config.toml
n_layer = 11
d_model = 128
d_expert = 32
normalize_top_k = false
routed_scale = 0.5
balance_loss = 0.0124
balance_bias = false
shared_expert_gate = true
init_std_router = 0.00714
lr_router = 0.000967
tie_embeddings = true
lr = 0.00887
beta1 = 0.95
dataset = "wikipedia_en"
Below are experts of layer 6 (counted from 0) of a mixture-of-experts language model. Rows are named router (the router's row for the expert), up (a neuron's input weights, with its number) and show model dimensions 0-127. Each number is 128 + 32 x the weight over its row's rms, rounded and kept within 0 to 255. Numbers have three digits each.
After each expert's rows: a language model's description of what the expert responds to. This comes from a sample of Wikipedia text that the model never trained on.

# expert 54
router:087170149090140107155107105111154140141107123164132144114184155071174180143139126164144147111106160188114140136163065161128128109089157110112157134186119115117094167130145097164109143117145151062141146093085143164161169128152204127062149152140156191096079061143106120094145087102158132127087219154109113057157099117129088159171079111157104093148092149146094158160099106126106163111126
up4:089149138115173123137072056131126145118072075156141162101167137109164166124221096171156231113105155131086127139135114147128080069174139108095127092121068145117122165173176091127118166115162126148108197081125095067085149172140138145081106134170135155151155131110084091129067131139172118175121132155134148148151079104131088119127137122114106133138083136156122120087093098100122123086145
up5:118130141110155079169097026110152135118113064099112150116115163147102153093126081167138233103119111112121095161132084164089035114151146151125154102153105112162094128127116133113056179118148151113125181107107139133122170135125173141168121143195136144108111168126033068066116109124186134101142179103122141135150112070118156121111148125140099170121127131126157156110124120134111165100148
up6:119132137065189128147104111125110139129069108105142114120112177138157115123159143127101167090089105054060136204084119084186121115142131149107148087156165097127139143166116076182114121118129110142129140090107151138127126141189118224131135133201141069087145166182107114168141131142140148146086150108148071145154088102139158131120171134112125108158199211108100069108155126117105146114118
Description: Common nouns after the or his in sports and institutional contexts, such as league, club, basketball, all-around, university, firm.

# expert 53
router:134107160087140096177093088092044147094106129151138151137144172101143137149143104161145141152094172200107143150135092168156090102107166142111166156123128117115155198156135108169134142116065138077134172116095138165157154139127151145083055142155161148110069160173125110080095106119121088170092184139119129102152093125109108186091132065147163106175131154093123166188101098144124112112052
up3:129088108119170155158140060077131169065157079135144160085121145110148122132151116171126150110119102083154134136140158136104088133132163135074093224150083085093103175138134132155127170114119145099130112156089173117153197132059141120112102132148110160105071157152078075143157122045140053072172157135188118154157146115108137143163155095118099117104147168080144136152114098145135122082132
up4:162118108099106145138089156109158140130069123177132204133114153177139141098134113100179142159091170135105118055085124144137146147152133112100160148077111163164138119167162088112153160163165128149138140111085147142156146132135198112145109124180198118102120076151089180158126069102115105126134147157127186115138075079071093089148146052153134108150131181185160137169111099156077175133169
up5:178132136070174076126117108133131125038122107101127197147092130130125115071146107168080179161105207139084125143133120124124105106106120186146125182091093098128142187107138092143148147213119193128111194121114158152146198164127105182129109078172139125089095153079170114095154122147161082113056105129103111118108114166125127113116168143144134145093119097103098106088113123119120119145099
Description: Capitalized or common nouns starting compound names or terms, such as Cup, Order, Cross, gold, engine, Catholic, Dance.

# expert 25
router:108163181090149138161116096075091172114104087143171126091144139063138145134161122141146150157127142110124163099165128144062145100159120123128117181129122120155086186137115105154131164146198139116140132095109160085172116153151128189169074162146141114071150063124121099071132124104122131105099202199060145090141138121099089155153124131179104108166117136057083149194099093108132152090119
up0:154132114092118143121109067112082119113064098083142149085077108121076197091104147130150150112142069122101095139121132157137145163171161065151105152102142163064151136137113090144055146156084139168156113133115118123150134119133164128180058149164152084079189101108081046109126116150137107126140143184119149070098148124106084143156096091131077109115137176102130186162153099108128118176144
up1:133141104145206177129084108136154152129139125158149076088067151142146125085101121141167180146121131114066159129155103133134116135154033163124124178092093184125128156131120087147120167164151097120126068067067155121148113086157095165166130148189136141086181136134102142091115152127159113128090126132119152142098166155140107181099180149115153124114105105110060115099050060143168127100110
up2:068115165153166099103112151110159125169138096109172159054165090109144110070142103145169140084094125150124161163143142098139153162153138120166117185104113149056097101136072151152083141086133178132164148124087134109133103162172131134105116100195149147139138151078123089220114140087161121149078177138114144082123124108055118113090151150137120089106106112051129107128169104159071145136087
Description: Opening stems of longer words and connective adverbs, such as autom(atically), design, semi, however, than, plus Japanese byte pieces.

# expert 28
router:149132157166151083074098076140148155170052051136156166105112138151075125137142160137139123174082185090076131166100135145096062089142138116119178130131092119123157143152161142144131215180100153079131130113140175132107099169102096131110142146154155161149144103158131101147117072113131193095095126151167126131144055140096115130156126131144102142129080156069107151063146079102131096075123
up0:138159148142109086065087060067115122110138074140125129116148131195118143116130114136169119172152150060094143105159134122067148090128182074100184162148110095090127140149125103157135166159115107117149165082140142062108132115119095095146143180164124174138139124142125112198108025140151094088162153140171121140155158141112148131143116152142097150122112111074165122118121135080072060074164
up1:139143153166172081099078120105143094191148154163170160075095200131114118131151124148225134121105195105096081085113177131047111122150161124107133105138132110141098105138134108117138131105102158153151177159142131154191151142133045186113170117118164141128167106146146110129063073135128111085127146095134164190129110106107059135129128166129178094101128108157113154151153101165139096163130
up2:163094114192118135127099042148153129163068116125094142129092093096185144127164124084154160158080082136157104131052158181097069121125116160120151112140068144161120151132182157118139166116120131099140152147129119158156079188086138168137164130175199147106114147121143084084123118184162108124100124160164098147120111150034074102144116150108159153124129157098143132139098108062124118088146
Description: First piece of a capitalized surname or place name, often after a first name or table bar, such as Mur in Murphy, Bro, Rich, Far.

# expert 9
router:095158164096141124229112108096104159148106104123110139116121162089159142112141130181151157191105180118120161137159084160122110096078135086119150129204123122101124151084160126119111156148111135105131155115121150128155174166166118153050102151151132163110192140170110112101165078108139158126111101139000100109150125083113124124144075108189126111152089129083099149154136104151115191110133
up17:120159096121188095100069062154150130177102146179148101087135102120124121172140102142151207115104160080105122137186150155121102081156162135125145146138099055108125151139127140111103092096117145114179157114127106115095103121135082074128165162207173123150075124129148080079089142113192128164041147137117145120148122138070078149114127099136103111137082173109156149128068123155135140074161
up18:091182122142174084130061077127130166145119089137105115063101163114091152157168081165193142139068123106087134123148144108105111076106154167069139160107091131107047086121096129139128133113110138069119125112036113132144139165133148135118130162204160114067117094116076098129132105140115140144127180162173162168126122180102099155169151086149150174138120141134107164089082111119112157116096
up19:099101142140212096118118085092096071224133168177174126135099175117106096129147088150180122138079113130089139158209141177155137073165158147140174138065114116188108149112146092114165124165154121097126137151093111149131143131139078153085115120126102096153136160088138105125164180134138132095119086129126136120167203088155114103144114118190141117102074114137094148130102111192131164125080
Description: Word-initial stems and fragments of longer, often scientific words after a or the, such as neurotran-smitter, character, mechan, dimen.

# expert 62
router:127144055167139123145108090114087127178121121163146134108198206153118153114178128132139146170105215100098147112118186148164121105129105134091127150101131097162122092144129119135096135119116200153129172131068141145117113100133107143118111148147121167138058147129110055060109082102145121098065145125166110077121072152073111086129086097164078145109144143139127139171094096129081111076080
up0:106109120136135076078101113087164153114142087177131139117200165128128083096143161168138142191187118103131094111151106111158164075072141178077111156107149077139147088131162060113103103138116151120034149098104157171140115117177112141130156139141094178160084145123085085094155138083141169156120107109140141154148088119151082157152138162150149121166140114138062118140119079101142070184085
up1:132160154104150162102143075146141113173099115146101130128063142156168217094144084120111129205082149126165114104061182162135166136133125123078119173106118112104135109150137131180082075173140121110132155105064161121148140130096138103106122106188110147170091108157114113118132092083154130079111126197101153119081075119156165137130183165141119159104166096185085186138122134152128090089080
up2:090149089066108162200130105115134173154145121136131162131129019158138195114161146140132145085082133113109121103162142157160152082152115138135145163131098148175101092152135126149128134111164157122116172129086207110074109131108108070162107072188133120094137144140134083078102054116122132198129104100129093100165141175061149114106081150146109137095117114152144126197120134091144151138145
Description: First pieces of Indian, Arabic or Japanese names and terms, plus law, such as Sab-ha, Raj, Kar, Jan-ata, Banglad-eshi, Japanese kana bytes.

# expert 20
router:104184147098160117136106101136092153129098121168128154117175172097183154112149094142136167129107151098107140152169149156093111119086159110112163148110119112057110212135148098154094147145032143057152150120103146100161177140166190143039139138153144202108136106145118113089129113107148187127088189160105128092150087121104100158108069101148102089129082128134082143164110104109110153119114
up2:179099136135126089157159071118134148099086094113107114163160098070123103153165108155164120224111157081106115098156160116157128149155145141088169083131087059143156122123137152124137129156105140100190148099120123101223079170157126171102104158152160142142069113107122088146077128136146175170062091141106104139114077169084119128085143087169129116140169144116135155067093137091149083135131
up3:125125087139160111089088093126058219165128061108178140066140124129117183146177089175160177132126144124100070123148147153181112104096183171133167132153084094152118117109145134156160161166107155078140132113119173136165113198127152144124150156187135146124170087151063085117142150121111113122156114126114180082173099092117131105111089145121092151130092177144092156131111116157143185081125
up4:095071137137161086116116063109120198145077095115118168091095118130094131158140174158145225132102120096118144106173126100185092138083148133139141142130025116150098142143166132139081155156133140121110120065137163133175110125164143118134150196167197128134124137134085046118075150124150137173103132145171123142113144086100115136091139125092136138147076120101147158114152071141079176126144
Description: Nouns after the or a naming events, productions, records or periods, such as festival, production, world records, prize money, unrest.

# expert 19
router:079188075087152096181107112120114160135107113164127160112172189101150169111162107152142171162127158195108130172160096163144105106118142115092162141163110122119115145126122146148099145125072140073132144114106158132175144147169164137071117150142140213089158050158130101069137110109147121168071212167099131071143114134110114172122064111128118100118086151105077149162128114117098152116081
up3:123153103109204066117109113130120182128060078165096143079120153094117160124168101156163149110121112159065181161126090154093133088136199155071139111166074052147098136121147095115117154121128109138158183077132119127162144177134124117157139125246150158161149115185127128107104139070142123133174135110121145120143115155144128113120130120120115103120130151125125173085112053135126169074100
up4:110134078143158107139077085148107138156152132143102209108094098149132135128157124157120151117153095088151120180112088188158097085192137157069122137195120113117142094139105163155133101147138155110111126139140164073127083131189186082160101154161139233118118094153138062084109080103187147171114149157102140137136093175144140146168072107096105127076082153155108124080137143137132125137154
up5:135121153147201090155132127104059182149114105157118152103120111055167147141145123154123149077061172068133121178126121045082110110130108128131133134153116084090145147107152162093164130112145171168121095137150138135096120093120125138072096148157101061117097119152143100169170097107213104113137156205117129090167161117071135084161091103069141121129117130143087156131123100130100181131082
Description: Whole everyday nouns, adjectives and verbs in prose, often followed by "of" or "in", such as country, government, cities, lives, supporting.

# expert 45
router:135149153070120154137099086114135175136052087086141133099102187099100129118167129114154127179098138124085149164110086108103115068153150159120172129137070089152133136161145136138127157171131105109109111108142121146096153183107107141122091142145184161139095140118144049139129063108177129099106176149194162134209099120061097148160095093138114167137061168116105146109144140098119097047116
up3:147126166100174088142122138122113169181118161111091112065067141193133095108219132188144118156107140136078097138150123120179155083137142166104137163104146090141147089130062077175171158124158121140077085090114101133117160162140153130147112104202147183121103112094144100136127097102109094176089139125181162077104125135140123120157131148141183181110046117162141145138115178128104164147132
up4:131144130065138079129111125150132165075074136113077120113170151091108123134114078140137144200146176117092160125114105139091128119144110130131076127106055077129115127134118115136147131100095094101125128080143203176110112122113041153086125051127149092135096160170141084130114077121151139114109136119140173101184080123096077129197150130172138153135062147126068169128125154114127201162160
up5:120120116115157120109116135167129096133119152142156133078125185113167155140140134138123147137104151132111134070160141108094102097101129149099158136168072146181145075183129164077125197103127184153086159109143111162112122151100118145080149189171121142175163131102123132095123148097140096079125188112143137134144103130015183163149178128131157111129098159198139160074166072121157046092145
Description: First word pieces of personal names and surnames after separators, such as Ver, Con, Mar, Ber, in cast lists and sports tables.

# expert 24
router:099161128078160092213109124105026128132121050159158161121126170083103135152153112142117129148118156175118132147157144149164135112078159067111120154172116125155091149122144081153136150138094151077133128099095163203132155172131122182106112180158152155124061113133126110102188088117142112151102171153081143110156130122149107191101087113138111090187104161123133142078092105100086157106105
up17:115165099066188138134160163124061130118152096135067111138162137092133137156125062189108185071104153148084127130172175148116146108130123153150149168111096125110160143134114128155060168120097144079144159064106193180160192125118107108101154159166116161117133131110103113084162144152207121125125129128110145125112161137129139186126107151086115186182169154157152137081100145142105143059094
up18:120111063070080112160133118142102094111144102165125174158129127136177115132150110136095196145099120076105161156110113133135097158125136145117081100094122089125082173110164081136125138150184128088170182091136188075127169129150101146073116198171124113147107078156120122114240108113154133133147142137095157128187096162172161168115142124106156141169165136127202162120126152143124081082104
up19:108136163099146113158104095091161155184111058111124187057146106138136158123162086135143156151090204114099106102149172166104108105155114180079186122147096113106128149122128125133126201108145153121114229093130150115188121151144110160146106192179187142117118090170096036118155113128171154135107152174088200126120118112124098147121112124088140114106136145110129121160138143099103118102101
Description: Inner pieces of European place names, surnames and species names, such as eld in Düsseldorf, ef in Rockefeller, berg, burg.

# expert 48
router:088196122118176118096132115126102152179104125167154152095165138169175127165134142133144135155112144109116171125148148142124084100176112107108174190130038127140142164113159081173133215143182153163177198082114156130124130128176159106173101166161143128089163122111111163107133128119106126131092103161139179120162119147079086084096099155107128083176111157179101096174095084173102143093138
up0:130109110102170147112184051085132157180173078180200167184139076124149166100179133146093144128131173077136131128162161124116049100091138130091154144104101121091118134083175162148117136103149114054138129198079096110155145102096140127146093137154092153126143183194172121109068078101139130115114109174151123098122086139137147143087076102131076123154115124138114138104131103113099141113094
up1:048121155126162142088139081158106105177148124172199183070124130160094114172109160107114120091081140119105148099111109166144092107152131106162151094155113114167161204105123144120103197114104173155152198158094158124140152103176121124105144152130165131135091088114116153062133166151136125129126105130124093120158144164142073168203189150155148140083159064139125124086145058117136158101124
up2:147138179116156098177133107150076155157114144155164188074143191132130139156142150149175151094143141135171153117111098128117133083133127085166113105119072124172137152099178056118111173127142095129190147116108170135054149069167113151136121153173133102109123156163133174065177080144102146133146200166141134111111125136099150119143200087158194133149177126162065155123083109161136131113151
Description: Raw byte pieces of non-Latin scripts such as Japanese, Chinese, Devanagari, Greek and Georgian, plus some accented letters.

# expert 26
router:094119089145162067140107120173090118127114096173123158116121191106138118136138124151189175137125184115075169132114154177110082085097148119117206125052150143153132124188187080115129129166119123049208189103126132107113126097154139178160148110143165162113118143158110090145083115118161118154094128134143130124148151068103138097156063147148146089169134180116081123126144080094139093117106
up0:140103109069091097074099087108097130153103118206073153135145113086082129162130186122089115122162107146103153131087131055129070109150150052109189131105172115220144091169155093139162106143096111152106153114136148136134162103149136082166138142175139100132106095179134088121126116104087112120069121118203144135149158071087137140162122167145154109100092121121104180138143122165151146134181
up1:087185115135189116146089142167111144166115096160095112116084155153196132143148127155146165111127126153092181130115135141162095116115124157101224143082131158112145164128126157161134169151141125066095215084163106151130098158126181100179131096163179192070115136134050155098121109115138069178122128138098129121150165089122108154129147163132138097149109130171082083159122076123156132114083
up2:106161111097132060157153093121153121119114205157106158133154149138187084125104099070145150187091136132094195134143164186141136106132209153128162090108148107130145099165153096179159190105140086089172099116112127162144094144126098178082117161173165145158086164132091099192067088124110111149110124135160162124156139099131171062153116116142115093153114105151097134123169110133110110077176
Description: Words for terrain, waterways, roads, railways and buildings, often after a or the, such as mountain, water, River, brick, road, railway.